Experts of a small language model.
Size: vocabulary 32768, 44.9M parameters.
Below are experts of layer 10 (counted from 0) of a mixture-of-experts language model. Rows are named up (a neuron's input weights, with its number) and show model dimensions 64-127. Each number is 128 + 24 x the weight over its row's rms, rounded and kept within 0 to 255. Numbers have three digits each.
Before each expert's rows: a language model's description of what the expert responds to. This comes from a sample of Wikipedia text that the model never trained on.

# expert 8
It responds to: Apostrophes in contractions and possessives, such as didn't and men's, plus on, as, slashes, and light verbs like did, make, take.
up0:129160132123094114123141148131117114123129118153123136160117117099117125148133139143121121100133095125134128149104165107125066106088165104143159130118114165119151144109131136102063143133144095
up1:143116123132133133139128116084162145137115146097167092133150143136166132116127135089103116136127138147155117175144133108171125151121094142115123125131134094129104162138094118181217112119127135
up2:137123166158114101151115151098138133115124075127158133101125143104111134115145143161126088132130121145145140114120122127123176121139171125133114106161108098133116146110098136149142122138150116
up3:127142145147145147118128103142142116107122119149098158150108156127124141152094127148128071116160087121098130090086117129118139150123132075137144112133116129120148104148145116128089151118151118
up4:143075120150149107125097102107147149129141139120112134145113089123119116128127144123113087109135120153135114117136139156160154075118124099087104133129102112168113077125137129182155075156153101
up5:133155122108126113151112097126108141093162140099154117182126132160164136178125114132129117165128084110138105115117124128146101167143117151131099103122140132135139108143088175164109109092187134
up6:131146133100158165069126131158119098125131173114134150125138143134170133175113151124137139059107131153098128147090130112130076140092138172152122153132164115114128102128109119113122135135137161
up7:115146132197144103123195162104185109105117078136181129153084139087112108141122125125131133122148117137123139156062151143134141123161133130131122153090116126157109174117074142155112084115159126
up8:099128206171113167148138202139135133150121090172093133130113136129103095134141118129108115143140165134106121141137109061099155132149069121131154143131118143103150129125133129111099127118153122
up9:120102139132117132126120129101118136147154140128122140123164129080093107139085133134127132116121085140130099155128117146156117124105146116110157129115148095146136095077125147139091105109150154
up10:101119155125161129164111104148157137138128144162149163124109120118112127135111121090111089166124109155133131136115131173195092136132169089147134154132097101180131123148113138181133151112154153
up11:130106160127142148169106178111151147094116117144159116135163104177124155149125128113117122078120134102124121184134114102180087149150158118159135110105124144139146140128094153159131155111171127
up12:154138113100116144110135099100119116148154162141156142083171072135133112133115158130131100072132132162136118125107136136113128115133126119110138098122135081150144088121115145126137079118146138
up13:106104118159133123117113177061086092106164125167103141130150121112124127127119122110141108124123169138130117160097138152124108152134165110117124122092144102121132124126063156143116137158169146
up14:093127138133127150123146172107111123102116148112106150146161143107102134127149118129148136123130127117124103144123179120148130134142125083142185151100147138133130092152095122131083131130127163

# expert 0
It responds to: Job titles, offices and role words in biographies and lists of people, such as appointed, director, Justice, assistant, footballer, politician.
up0:129133131067147129107085088119130123141090166113126108119118123101126124116144131158144145108109079127135144146082116163157124101128061127104129148166152132143130145141139117140127117129103130
up1:135114116104124131103115139111135114149094170113114131146173141124148122159120129107076141116088188107126143115119151128143126115132141086160122077148115122116091068132138135143106141142132121
up2:148114124140098083085151138178138126134124131121112164125123089103102157142127099134155105168148173111127130069158146119149132125113137096145115131162151150131148143131126141119144124135122144
up3:094113114120148109091139087147122104115180151125083102130114134133155170162109126124112139190123144114127144144094160143132107133102095168093130150136143138159108145119100112147137164108128145
up4:148163168130143113123155115174129106148104162132138128122136150134115131171121129155136115131125119153129137133135156107138129089127093110105160147144144194152138097103113110145114082202169132
up5:134144144154144100108129113158087125139179110105123143141163160100140145109156151129134058137124109155102142088196110093129164105149119064102134096106126138160107089103115106125125159197105156
up6:196117127121119118105131124081144120143108137129162149119142129121137126147120148140078119090127130120104108144120139129151129123135147124098134104131158116113115124155166121114158078082119113
up7:180119093145137108186131170103104126115101067086100139112120185123158126139109129116154124148142089132128108122167134129085168140116144127080080141122142109121132135109136097144134124093117126
up8:123155150143129118155059077155143136070164140134118056163152102132167170165115107092111142149144107110116131090110139153138099135137106121092140116131145173149128117127100150119105131117142157
up9:109087148154131154124134116160131117115134186144108110127161088104185136120088136118129135150073102158166149174161162135126138114147123104105145096092168123134134097128128086126113136168129092
up10:052150137099108133159107137126137122124121127155145103129132120119136105155178168158155144121087152148154148132141126091095125165119121172150135130122119133142149163131137136052141139143143105
up11:112081119118170105120098130133148104103088138130142050142143120120154132136125164140150094132098142126123143085112149156075114100105115171084110095147126096158150077128116091151162127133140143
up12:146107110135145101124142129111156137159086135109124159144145145120148123112149132091113091123114096127124124115138174134157131106158135097111112107093117115115125105131112120117145116145122091
up13:103141112114154141128092138172116167132088060185173111117130137109101175108116114120136090117115138123144123159083147126099126098148127141095118152098126165123132107123128155141193153135138136
up14:186133144120132130151095123160136104111095054152114116122112101144209110160117123132141133118122130149149130171126123120120127104075107126147122143080105132151104081130146078115134119103114139

# expert 11
It responds to: Possessive 's after names and possessive determiners such as his, her, their, its, and own, often before family words like father.
up0:123096160098152149114195138140106147098132098136086140121148167158096126100114119128152133060085109091128125141107116098146111149116153127093140129158173093155128148123100143160092147096105154
up1:158141140159160155101129131165124117120128117137120130127140108158126154109112146113125097100136131145130132116117077137175103125129108126127098161126129173090167159094163134151155109117146153
up2:129129081124144132130152138118129110137053126154159166127099151151095159134115110117140149120084115163143125118135156157123160113112118128117130116127083157097126149119111155080153108062137130
up3:121148125116105166131148118104135095107143139114109139175144105139093143114121122189115104129141159147122142128135139168137140149105111096089165183147138091125140116073130101146140141122117126
up4:080169093147158122162139110133116128155088164127159145169129143167096149108115122108164136111125113147126118141084149112110124120117096090100140095166129125111170164117123124134138122106134128
up5:134158122163127109168116155140138100118106164122126091047127137124162190108123128138090140143153134090106108157162123107108125101147136092122114112090107077175089077130135132157119127106134091
up6:155137169173127139142081089142146162095165126132160115116101112136154175119158109091114107142147128126127128142111173164136139104109150131146130143096150120069126164100137154083107154133112093
up7:139142166106130098120191135131133176094139083149142143137104137166156078110096123142119121179128121135116129119170053094167155140136111083151110152128137151122160150135126107154115170112092160
up8:103107113155136103135107097131123132182116132134153135146140077131110129122101132113137153143114095129161125166109152070130103125103128159117169125098113085149140112087113115091137147151123097
up9:171101183128157128176139170088122122134072135112142194146128131104092068109142142115112117041083124133133124131171117142123121153143151127141142107099192105121096127153102124137116126102150134
up10:146147114136117086135131126106126090130089162110132169163138113143147164114147138129131168109121109120098106146130112088097097105162133105118104121115138218105109105105153102110111121140156118
up11:126131132141154142100126145146135084172119125105096112190143140130154082102154154154136114130140141163128129177147170169161197154145146087124131138146150149098131154109115145133128112110124117
up12:090147159113138145134117139137141098115161132106072126175131151132188119117084133141155101164075138165133130128165119160145129166126116159162146152129117154140117127067132115115126186126104120
up13:113076099146113094112097121104136139136138113114096133156157105139104176157095109082134133128169117105155126123152130085124084154154133110129147131098083092115104070079131121158117138150140105
up14:148100165103115121095139127089106086152106120100131149119154120165078134116099133095114112123125092130124118130127160110179116140154159158109156116178155107106115121135114136139134121139151142

# expert 2
It responds to: Sentence-final periods before paragraph breaks, == and === heading markup, decimal points in tables, and modals or to, such as would, may.
up0:110091163169114165086105117154092150114131115141127157124136106138121078158125135121119143112111118157153129139137069104140135084174104082147089048142084150139155132097134126145138118144134167
up1:104137138087147134108113137153126137113125145146141088189126126154143146129142170128140101142123148129078124124143173126161137169152112091127136130160138151130138143118121130163128096142145148
up2:141153157140138140155110116112109119137134179156126116179143134122131147084143130141125127102128136149117097170103164104118090112110162133101142132125163101104141127131091147166149147118135125
up3:123120136168149151111105090105158128193126177150083108164140125147139152116107172180080120128087143159102131166125102132140117116107144164114121110116161148111161139136103102110131124144155113
up4:119115163103145122133131135154131117134079184160098135125137109118132134123131134140135093145126112184141124119145080106107122090115145160115105090127104135153144086149166124118127083113123119
up5:128156118160133125117103135152127113122138111140097142151149124132137132142150149142136150132144149148126116094166080114137144175106140126128103120175134145129112114139109107114091157099151133
up6:098096066126098188119120112131109125122132140122118108120156144148152090139146130139097135107115102142144133110102178132122112150135137159126128117169139130141121130131110103147081110120150136
up7:142112095076170150099120135136133085147109072144136063120137144100136171129127131134115144138111192126137115098139123131094145094115107125109130141125113127162107127133179099147086112084145147
up8:139117078072107148153145114148105145137081098094140097175118144118108140141105118169135154149114106096103108131126117138125100147119118142141099115143158141161124125142143158165124166131141127
up9:146151077125130167143134155134145134115107126151131149153113130102161119152121126149150120108154102115087119129122108106129153127128125162158071165121098141160123130123142171150106145107157137
up10:150100102163122102150102120136126147112112120110154081121119116152139101125164135141121138138090140139150117134121120196112117111134124113176149103138141119139089119082115107113140138116128088
up11:130156105096138103142158128151086164111072109107170169126141137120178105101134162159106127053152120123140130100117164112129155103134100103152128105109139122116137143112142121106111137143131106
up12:131158127124131113098067135151091108128102134076130166132138109139148126138115161114106137160102130111142099142087139135138122149130103069120160079106130134138152142117170118075142167152114105
up13:124119145093132109098102127156089119120146149111163126117119158084113136152116103128118125158091125156136137208099176116127090092107112129121120139112111204147178125154123138128123137108124111
up14:129080126095122174154088171133106126154131094117132099098104145121123124106106131125118130133134124200135135128172095127123134143121115161151159123150149161139097110150094117172140093105128145

# expert 3
It responds to: Commas, semicolons and and separating items in lists of names, titles or places, and commas before which, where or including clauses.
up0:118063149129100129143111126101128125140153142098138119094106082146165123137147147105136129101148150127113133142054134128116157177120145114130108107165158130160172129131136163088149100153136100
up1:146161123137175116098101150103098125127146168131114168141121123113132146131140127146153120119137106178148136120110158163151121167115159141165142117112125134125163112116117121090102099125136124
up2:102145133128113165115124104134127150174150085141121112136141106146122093132114129129118178119143132064126109117124108162101110167123109078137163131108135096096126148081173125150107122152134097
up3:178126097143131178108139131126106111174102140142142108160164088105129097150115121121111180116151126129099129117157157136137157118107073121138097109153108106172093105151184143108137087097162096
up4:180159166173114106125111113098141149140135157126107133098123133113129078171108150128130144106095073155130124128093158140146144128141121172084108131153131116163098126165148148095153114097124064
up5:170147135113154155131165134151113144113161098117132115133145180127085081132107135130104106125157122148133134162091181104150103161134148147102144083141130168163162125112112112110133092145128099
up6:137111144126128117133113138118118155109146117134108129085109101098069120104164154115119122148168130064123123141115122096117146142127107111128150132136129092141161127108159124155126128157096116
up7:135134095138120159137093150068130136121185146155117165153153127129118148166126131133134118104131146093131115115090145177127131104167117131141169132076140107117136093130162136137134108139147096
up8:134096130142150181108141127103122121152110111104116099103104084147153135105141136136128111135126101103095120122125127130115131117134122160095094112139131118134118164117147126121162120124139053
up9:107130113127117116079121146107120097141134128117098121104109129153118106114181146134150144097122158138075124126105136119143121126089133161109128084161131100120128124113122115086169136177090108
up10:152126104114114140109139072072086142147095136127161113171169130079135101148165129142142154102116040127130138136165127145101137132134125126158109153108136082100110161143166099131145122155145103
up11:127148123149112113135159134165127131113078130070138133165102123115103089126164141102130129110112137155153134124169117110140137111084142099145124124126151143153117108115086101117160128094150150
up12:129147177131143146128164123121129161098132111123134159146122213106133071127109131144132161148082140125157115108172109160149155119130163109144161129122142126118088144145096133138097110082176103
up13:187069139142137136111125132171104147087135089104158157113127118117101138133137126102137091173163137098132097133125117112140120137130131130092084046168139090157150117131152130115153077162095113
up14:092136145130123160180083142143156140155147102121120134145141131091097150110118118108100122172157131084155125135126161079185111148076156129095159128149138144105154125098124115131097095159158125

# expert 6
It responds to: Small numbers, pipes and line breaks in tables, numbered track lists and episode lists, plus taxonomy field labels like Clade and Family.
up0:103095098199088161095146126113132155131149140104172117123128151159135148104087136109155146116136140101116127097105127151142169112131120105127158170116127171147121189140133143125105137159160102
up1:109126082148130135106162081119134133156125072132121159130110129153118098121125142120122162151134132139071123144138143131145130143127084140155135124144119093136123098118112118134078069126140134
up2:152152134111110114108104115124116136168176169111084086140172162175119140109178138108125129081116122116094142142106176149110125117115091095127136136144133103170117139097120143114120111143087131
up3:137110168119109151173086151119116137126130137135120110162154125115134109118129133137123086109115138087127118156163113141106146161138164143130177140120174129150160130147116160127162118134114122
up4:109147136118165115127140148187076113082110131114164072129128128159151146102138145113127072158157130131156138122102131127160123087130127138068084141132102135146098115192103122106105129118126127
up5:104143088129139153132117128137117134106118082117145146109111160134174142113131110141141094145160101141159119107113082114141126134121142135117090088129144172128158152125098100142080114151139130
up6:110108099187127148085143118140115151139118080087167152136082123121086092109102115112143155150115166152095111126116116098120129110131113170166134124162108120127124123128141146149131146120155150
up7:103145105116107115149125109122098152122066117126156194099108099107167122163106126156124115124119074115125112129132125127126098187108149134127126143148161146109148145163095157196133132128170126
up8:140108130142113147110101109085147125107106123155105140137148162151118103102152135165126121105157170090092113119128126151116124134122130148134155110146129170160171153139130121134158112152160109
up9:097131132134135144181104133128100116105127073131116141141133170153119100104152140129113100121175111143133119133133059079136107126118150142104125088140162119130139120111094097128117122145119135
up10:117154130100160099176115173122144124123153101151126165149107096142159120115160119139111131156168146137098118134146109135136168131146144097158101109140170120087105092123138097071118145109109091
up11:152138149115140095145109125109141096142121101105080175116125123145143128137120116112137106125194117110114122150151105115098096096120124090128122118214114115136117159137128148077110139128128095
up12:169100146115124077134116096118129155144126153122149133128086123134128092160129134150110132134110114109135120165145133134110118143066135139151182157126125148154160183132127110125091114159081122
up13:143142172115119088111146119093126146145140141139152125143139140126140168129158125115115115111114159118104117146160089161137166118092140105134133148117121147140122167159154134113147135147136154
up14:115122099136137124094141117160116138146197132127144090175154158147191123159165138122119118140133131122145142088076166175155133123131167127137133143108136147133123106153120107105149108105135092

# expert 9
It responds to: Scattered cases, mostly name fragments such as Sar, Tor, Pompe, pipes between table numbers, degree and ″ marks, and time or currently.
up0:145130134094085105087076137080156156123082164110087128164128115130152114128131155108116107149121131092156133185159172084131169099127109122131153087138127138137144139145162105141099105117181125
up1:128115126127122105092145152140184159159083121094146184126114116123151145151135147114127122125106135122120131117157105131130144125083114105150114137090113146136063099138130103140143137112145115
up2:127119119154127134161127130161118134141177123141129142119142098149083154122084113094121133150158126117112121103152096128164085117074127166122142181066138117097148099128125123126135104123136102
up3:151153082099118132123141109121119102183159137152107085135146072153179098104121126112113106142130148134155113149138085166160130113144096100121127125069131153109145144143124144130111109149159132
up4:155123076149099136152109080158157150140107143159096147081174106155112139135106132098124120134151144147114144126176131131081120133101113171158171091155115124120169106125176152169127122109156123
up5:127105143120101140112133100104122157124115146111186131122131140119139141079099128119126130060141132131099132170140170103086143078156103108148115077142103137115104146101144109120155131142074140
up6:113149137116139154149129099123132119102114165094103118161147133133105124100135118104141166143107087097139121141104121106123124145157119122146150117132171141146145120146163158104176143140169184
up7:131149112141081108122113160131142142115122133131167088132158158127132184123123134103107123104116117133078106118082162113108121080110136116105082126105125117115151083144117140112163123162090165
up8:128112186144120109152162135146150166113121107137140155116074177093083114126122120176127117117152111104146132138148159146108115115097126155162153101153136130174113070128124115139099116120101089
up9:127163152064107110146100107087111117120136113148159144113113127127135117164085111168159144174116108108154142198159153111152155111098098108122143148118120147162101107103141148163157127132112111
up10:133146110100143125119170139151115097149151154123125108115118121147147125087136121098112129137093160104138133146132151138154124134134139125137110144147120100135141144116075118110192140176095123
up11:128146115134170165128188095170161118134156146151137101149096097114117120138117142102105148142156132104157122142127111149117138159147172147106130167172178103087149147155113111124149119135153154
up12:170046137136087164137136150062173134071087096134162165126125137116074145132116144095126137127137137135102123119122140121128149139142143101135135111122106127153121095139147156162121135106133161
up13:124114152148094129123119120121153109099091082131128104137135150097147115179122138130146104109126151127136117133151131097078157127115127122102125061128126159121138081162148093125086103165155142
up14:154118107121109099115072094093151151116077113138102148170127135154133112155108127109146109132153150074136145163151179115126120125091093115132154135090140140116140152119121089129124092149146119

# expert 1
It responds to: First three digits of four-digit years and decades, usually after in, a comma or an open bracket, such as 199(0s), 202(3), 195(7).
up0:130156131122133081153124131134179139122120091131136146114094088117154125120153140158134129164159143115113141111178132126122129135135082113135139097126080131145102153125118110142089086124093131
up1:125128141148147107179142107111102162126118164084125149119100176127089169130111165186109136119133086120122123117079151137118127140148149134172156135145162148148143182097116144160114150118124113
up2:094121110177116124122108138121132155148099148127128136144144129167118132156115140114126093112100163148127129109138126148076182112134101083141148163105148129137103134142102090121114165106097133
up3:180122157100136117117112129154118137118136139147144099082144120150142111137136101144138115123155112164128129144153135145124128122107088095111116104114126115103118101155149126115134096143109082
up4:104093179131104124118105122139095147160126157157160138158157120101093099144122120137126135104106129153134130141144116142139122143103078107202159166149149108159131142114188107148102169147169188
up5:160085127127091129180110118159136088123104124117128103055099095119098081102141160097162129111108161113134124140136140101154084150105138118114145124171137139141121140107145161093149125116138083
up6:127101165153123141110127126135153101090112101153100124092104145124059142151125138173139105109162137125123126122192145129148128134133163106136139164125115124161141118115089149106098181097106150
up7:136096111133113130158130111137162112100088143139098174114106143150142108135086118128148089108138120126088125159135145123130133076130117129109121144124126148117078086109096151133080147105115131
up8:156098137137075187154158165120155129116117114128109080118144162132152145144118114079137136113130171105123115112109113124114091183145121099157156127162103145135143139174141162091163089117156091
up9:111137116162107146105129146136152125105139118144143098105124142195090168179142135187146099096158169107119132128148134101162119119161150106164140128123141115144117131145148108118147119096097142
up10:072107134112151155124120128139107133159105130137148166136129095117126133130141143192118142110147108142179138144151132130135143108100140126118145159166167142135130167128125151165122082093163128
up11:092111111095145155139107133137078110161135132125108150158130151128129132142127151123139154087147150124182157136128148134183161102107171122137121161123097158139124112139162095132134132115153130
up12:156082124153141077120113135137142107115110153096133112136127148113152130122137146092132117125115153168124097147130132148135121172167132103134113168122161128150110102180097123151151124104164125
up13:095150129148108107112114105148153132111128146139110112133131150149100108115126138100103113159123142119141092087098142140152155135168099118086149078168118099123156116134105135125155127111128092
up14:098123128138088122120142115122141133124130151133078109149105126120108134155121150151096142127120154101155127122153157104159068160126125122139171111107106158139127141109095161093101106090136101

# expert 4
It responds to: Sentence-initial words and function words after a period or paragraph break, such as The, However, There, Although, According, this.
up54:141168153101139135119137103119147120106109133120111141139160065158119149175176119117126117072135167124093124085140143165186114133153136090135099105102077108143100111122105136128132149127122136
up55:163109103078147121165057131117143119112120136140107119116158094149142115138085136114108151078140085126121124141164162178121165144115134065156106063147121130106132152121144115112101117120139132
up56:171104106130138107163084150140099169148111145145074151150141120092095100099100133114116130079118140073132125153150142076107176175148134125129138178109126131130098159099138131170124116158136142
up57:124125181119117112130079191134134117133133107092097125131136149105129127125100136127122128140126097168078139138104113108203140130056132113146133136157134115173097145112169145158140151093103094
up58:116134119115124091116103140168141098177111151132091138113127144140105074105071149099104115119108102139092117121166118120161139155120153128128150140135119089148099111094120124108101134155126136
up59:163087128122130097127142131114165134126127107087136108115144130108150160147157102132155147101156095133133134166118102145110131083165129121149119117111147117103136081133100129121091090121107112
up60:138112130111141079123113125143106121090118126154140145129116105098096107127106120139120095128096152127134132132120104107123155101143115139109173140125103124198128157098128151149105147104055082
up61:116092143114110153148123168113163148115074100169111158178182134144161117141161134119109140124125148080120113137095115123190132160104114131116089130143134141164103084153146156151141136143149103
up62:171101133125140150064138103122158131102097120086120124142151121146107150121120136116158163122131117152086136108089093049123069134108133105125107134102099134143150078138082107124129129087140140
up63:145105127169122154109102121092144134109066105150091163138159122151103106107112122113122144080121133115109122161068084106175137117129091112083122147132131120115115104102079150138120125086138122
up64:135107145160119132100070189111112123123156142155108115099112127116151163118153126088135173113163122118103112134100136134150121070121147150199149134160146115105150124091127117150100126107101140
up65:136154140128132141095137100138148159098149146077171079144118142111182127088129117152141145116148158117095123139128142118098151086134163118160116154139114125183111102107156113138130176123127116
up66:131157132137141124121142130133144104105133112129164105168097134136126135122155127141130153146095138131122125125112137099133106150115102135089096104125134164153142087138157160091135121083125132
up67:151142116137097125125110094133137104115127132117134115121136131138103123123110135141141143097096129146152127110159159135137138158139164131120133096123076109118155109141070118091130096075129135
up68:097074136109142130119165107098132109132105113153120123127133110145089147129124145129163063120147115177148122104138125131108111129140135122125119112111171077110165144112110115167133116117082134

# expert 5
It responds to: Vowels, single letters and short fragments inside unusual proper names and acronyms, such as B-SA, Beh-em-oth, N-ES, Bel-to-ise.
up0:125135137134108114138117139076158079144169134156125131149108124116136154113079125099114103180153127134151146115144160160105178139169117114113132114097149161115153188121119124100099056100129110
up1:170169126111111126143160100115130146136113104166090146098143105115129145109107150105168144083144163128156119091155147119075143156133108130094158123139090133165137154155188097126102119137107137
up2:172124122107125128094116106094127144111120102097119141132149143130135171143154127117191170096063131106121123146136115098167165132165135135142109145144112101148116139141183117128167138121144115
up3:158153124121117124097141118122127148121128076111115135135122124134171163154143158147179115125123100148079079128175137100152120159126088156122132128091137100129141108092149141127097099127141083
up4:110127098124161108118125162124114105124108138151113123146115102099167137125083143124112085124086130183150119133152123163127142143089132147128082066106083148116154111130142124137114093121125140
up5:113116124140119131117115120108140080131106122192155102139121149125166168125101166132106104173170124155161091132155168133146115129092093124138104135106118114155108112139112118120113135116167128
up6:181124167116124117136125160103139093141125166127166141164126117140120136138093144122146101158115139150144116114118156137145150153170072107146095169109118134137146164155144170129154117115155130
up7:116110115123071125129103114109158131108137114125124153129094093082123127172122115156177118127110113135099164151149134096090197116124155165124143122134127150121151119127141082123109131087101106
up8:100110123096131145122068118120137124104119117093129135168133167137133128115120124160151114140101133088130107130079138143156146136094133110110114133161100141132109088131073094162137073110077113
up9:116095127117119146108144136125103099100135126099151115113153126152178143164089135056100180116133154118107150113148164153135130192153094168073144113132122124148130129125127134121112089130121109
up10:126115136129126120112163092138142135142120120141082142119126145117072115111115123100136170101145155163157122144116131123118119118111144156137125145128169116158124166144125202121160170148103131
up11:167108102138113072127127166116130118208109135150119104147097101121143119122094142128077112115143144138126111144129141168075138135137102128137170151109104132131133142158126097170102114121116128
up12:125187116117129132118102107116159183123148121157135120120101109116139094113090126136172134078148110092100137128161113128103102095121109106125124123141102173106149125124139151139109124138125110
up13:097146061096107157134107142055142122122113146136118151117189109130132143094150133100121163106107088086131111151131132126142137128136120131118102106143169122104127126140080083121144129151133137
up14:131104119153070177098109127102150121179138133150132078117154128163166093128120100107116189120127139129152183095094136146132112138081112118118133140122123125129132131150147136145142135104146124

# expert 7
It responds to: Location and distance words in geography text, such as located, km, north, west, sq, metres, village, County, University.
up0:119098142145146159129171158147074149122140170143133159064130108117112123111078132141130143093147135159132146119121098126139144143126106048133182144103127145104105146165109154113092122129128132
up1:102136153119135140122109151135113097107090082132126151131169139084115130113179144098147078132128121125107123139140154106131120096141172105123101098177093108139111158117115114127162100074169170
up2:120147127134122127126127118105159137126118159106109091142130153152125166140115131096123092107106100115147132096129126126138123102123149081116123124159093158103111097136142145158114106143107133
up3:116114110082116105144066093135131130153137157107152109131117159151100138180144167173128109134151141139128106148089140153140129139097102115136106120141139158113129136163100109127088102115123128
up4:098141117110128096128176076210156112144152099121128134122134127145153160090131138114107129100132125134169115123179163149126152163151100098116176145155139141113162079123122155142104119153099091
up5:138093156114114129126193112175083149148119113137139148137131160098114143144156103120167115149150141150143158131133132150145131143146111106123133157112136172133115138106129136096109147126102099
up6:092205134141116167129084127118115137134103133086151154156108109135129153100130123105118097116104117123144141106099115117120114128152128135118142126145142133175129117124124110141122123165105138
up7:113093217145134141153123141101125132142140109082100124181153091143105128133135161137105138139120150107132103160124113098131155089099087131157110125161104113142162101153158121140101118129146144
up8:101123134140112115169152121083134105143088157099123095163148118144140170139104164130105126101106094133141136137131159131171118142083100125091131123103120159088127162139131109122126123133160120
up9:150136143099111144120148140157130119163149097125131133145163125139141135131163133118125112148079127097125138099149146138167129114150133145149124163120152164130129119051155125114166141148133115
up10:051125121123170141109106118156186109128152148074112132144144138119127109058149106129166116122150152105168130115156156118142121143124154047068104130179157100163093101123127120144139156128109106
up11:121131133122179161098126132141108111145126153134125090156116088127086131093136112076124098130147143165109120101094120122101155151140118051148126118140126176104124152132144141131120126121083119
up12:131096190125100152168103141088110149121104120109126131116121102075110089114134130145118131147162122111121131121092122127169141136113102142117146130140112153174136150153123120082119170130188116
up13:119143139123101144119104134092148143122099123106136132114120126142142155166154127137137173132071087151114096144092115108124121180122115104110114123125143136109158121110152142121107157177118133
up14:119106151118121141154136162145088160078126142115119128135114159160118159117138123093087120135114142090130140079123107137181125138133136081079143108116139143166129134130113136130118150152099126

# expert 10
It responds to: The verb be and the article after it, such as was a, is a, were, been, and subject pronouns he and she.
up0:172087149088096110101161126082118123091100094117099135152101150102119138149154131140132137118123124120139113166129144100164129105112137124134132121180133096084119120129136128133107134172141103
up1:140104120141111177139102104085156135136102154113130114195108128122117166128113143139064136182100149156143142123123147157132143100138129101142122144108147117104112168139164125090116099111132142
up2:137128112135141104117116130128115123171106135133141126120169163140131143134155149117131066119119146146129129135149169061152177099109143128157146112113164146113099184136150121140137151126138141
up3:146182139151101147165144173154125142134130131119129133107112131111060113098123147120093119103074099113101129168137119129132133160143104136083144126085140116129092136073142126182136162182108096
up4:125151133098106115111104137144171126116074112096104112162147097198145112155097128139145112155086141137127109133098148105141142157121103134112177133150099142136126102122120130122087142181127122
up5:099141154097149107168134132162159117203065129117105123135138167136137073094106159099126139127113151123134118145113154088130135128078114127128161110114111095114137146127129128119105159144163105
up6:111109145131142089132135130175123129169134124109087094141122129117100113120112145125121146099119077119149127128105136128142130163127128149148121101169100089142115114080138116151141131110178067
up7:162120156077144131115095118135150135151051133122143134158114103134117154114145150087134122123120138100137136094164129135162113159131107106141149122139131108160087167107121144155097127137135166
up8:159128155139164128147139108135084140153138096125159120121127127161148176146124138128116127129122202164112132130153133135151164108154125131121132143140152117104143105113113124162173136121131117
up9:134131107138125084108137120140107138108113169132128180122090081155115132094178164128148107104134134155133135100088119111143134140096099117136112106115114120120133157109101117106133133124130130
up10:109149122135114135134174138155143145144134107127140106136163129146135143119133132123105115103129146100131122157134155136146136129108123083147079138095134137128100124170086131088103140117128079
up11:136136118123097179113174154088066144170126082133112131129089146147125130091119107114130183119126144104158127169120110135166135193123119087129125147127169145126163114133081103149120144102121145
up12:074120156104135149145125163112111150160110158136056099161152139128111095125099099089137071142135132167137120115142136133118116171108148144136122120163091123112104062098149147145114125142187090
up13:119179160161111133112114157068155129130086146113124131118152132180099102162125143108145081157113126141119120134136137119131143152111131144069102104148096127151155144117126145149158149131126117
up14:114108134122132119161146132133134093128099100135139161134094117158118173126171113136108176097131086113128122132121146131140181135171111124128139142121125124107097148145128147102165122111150140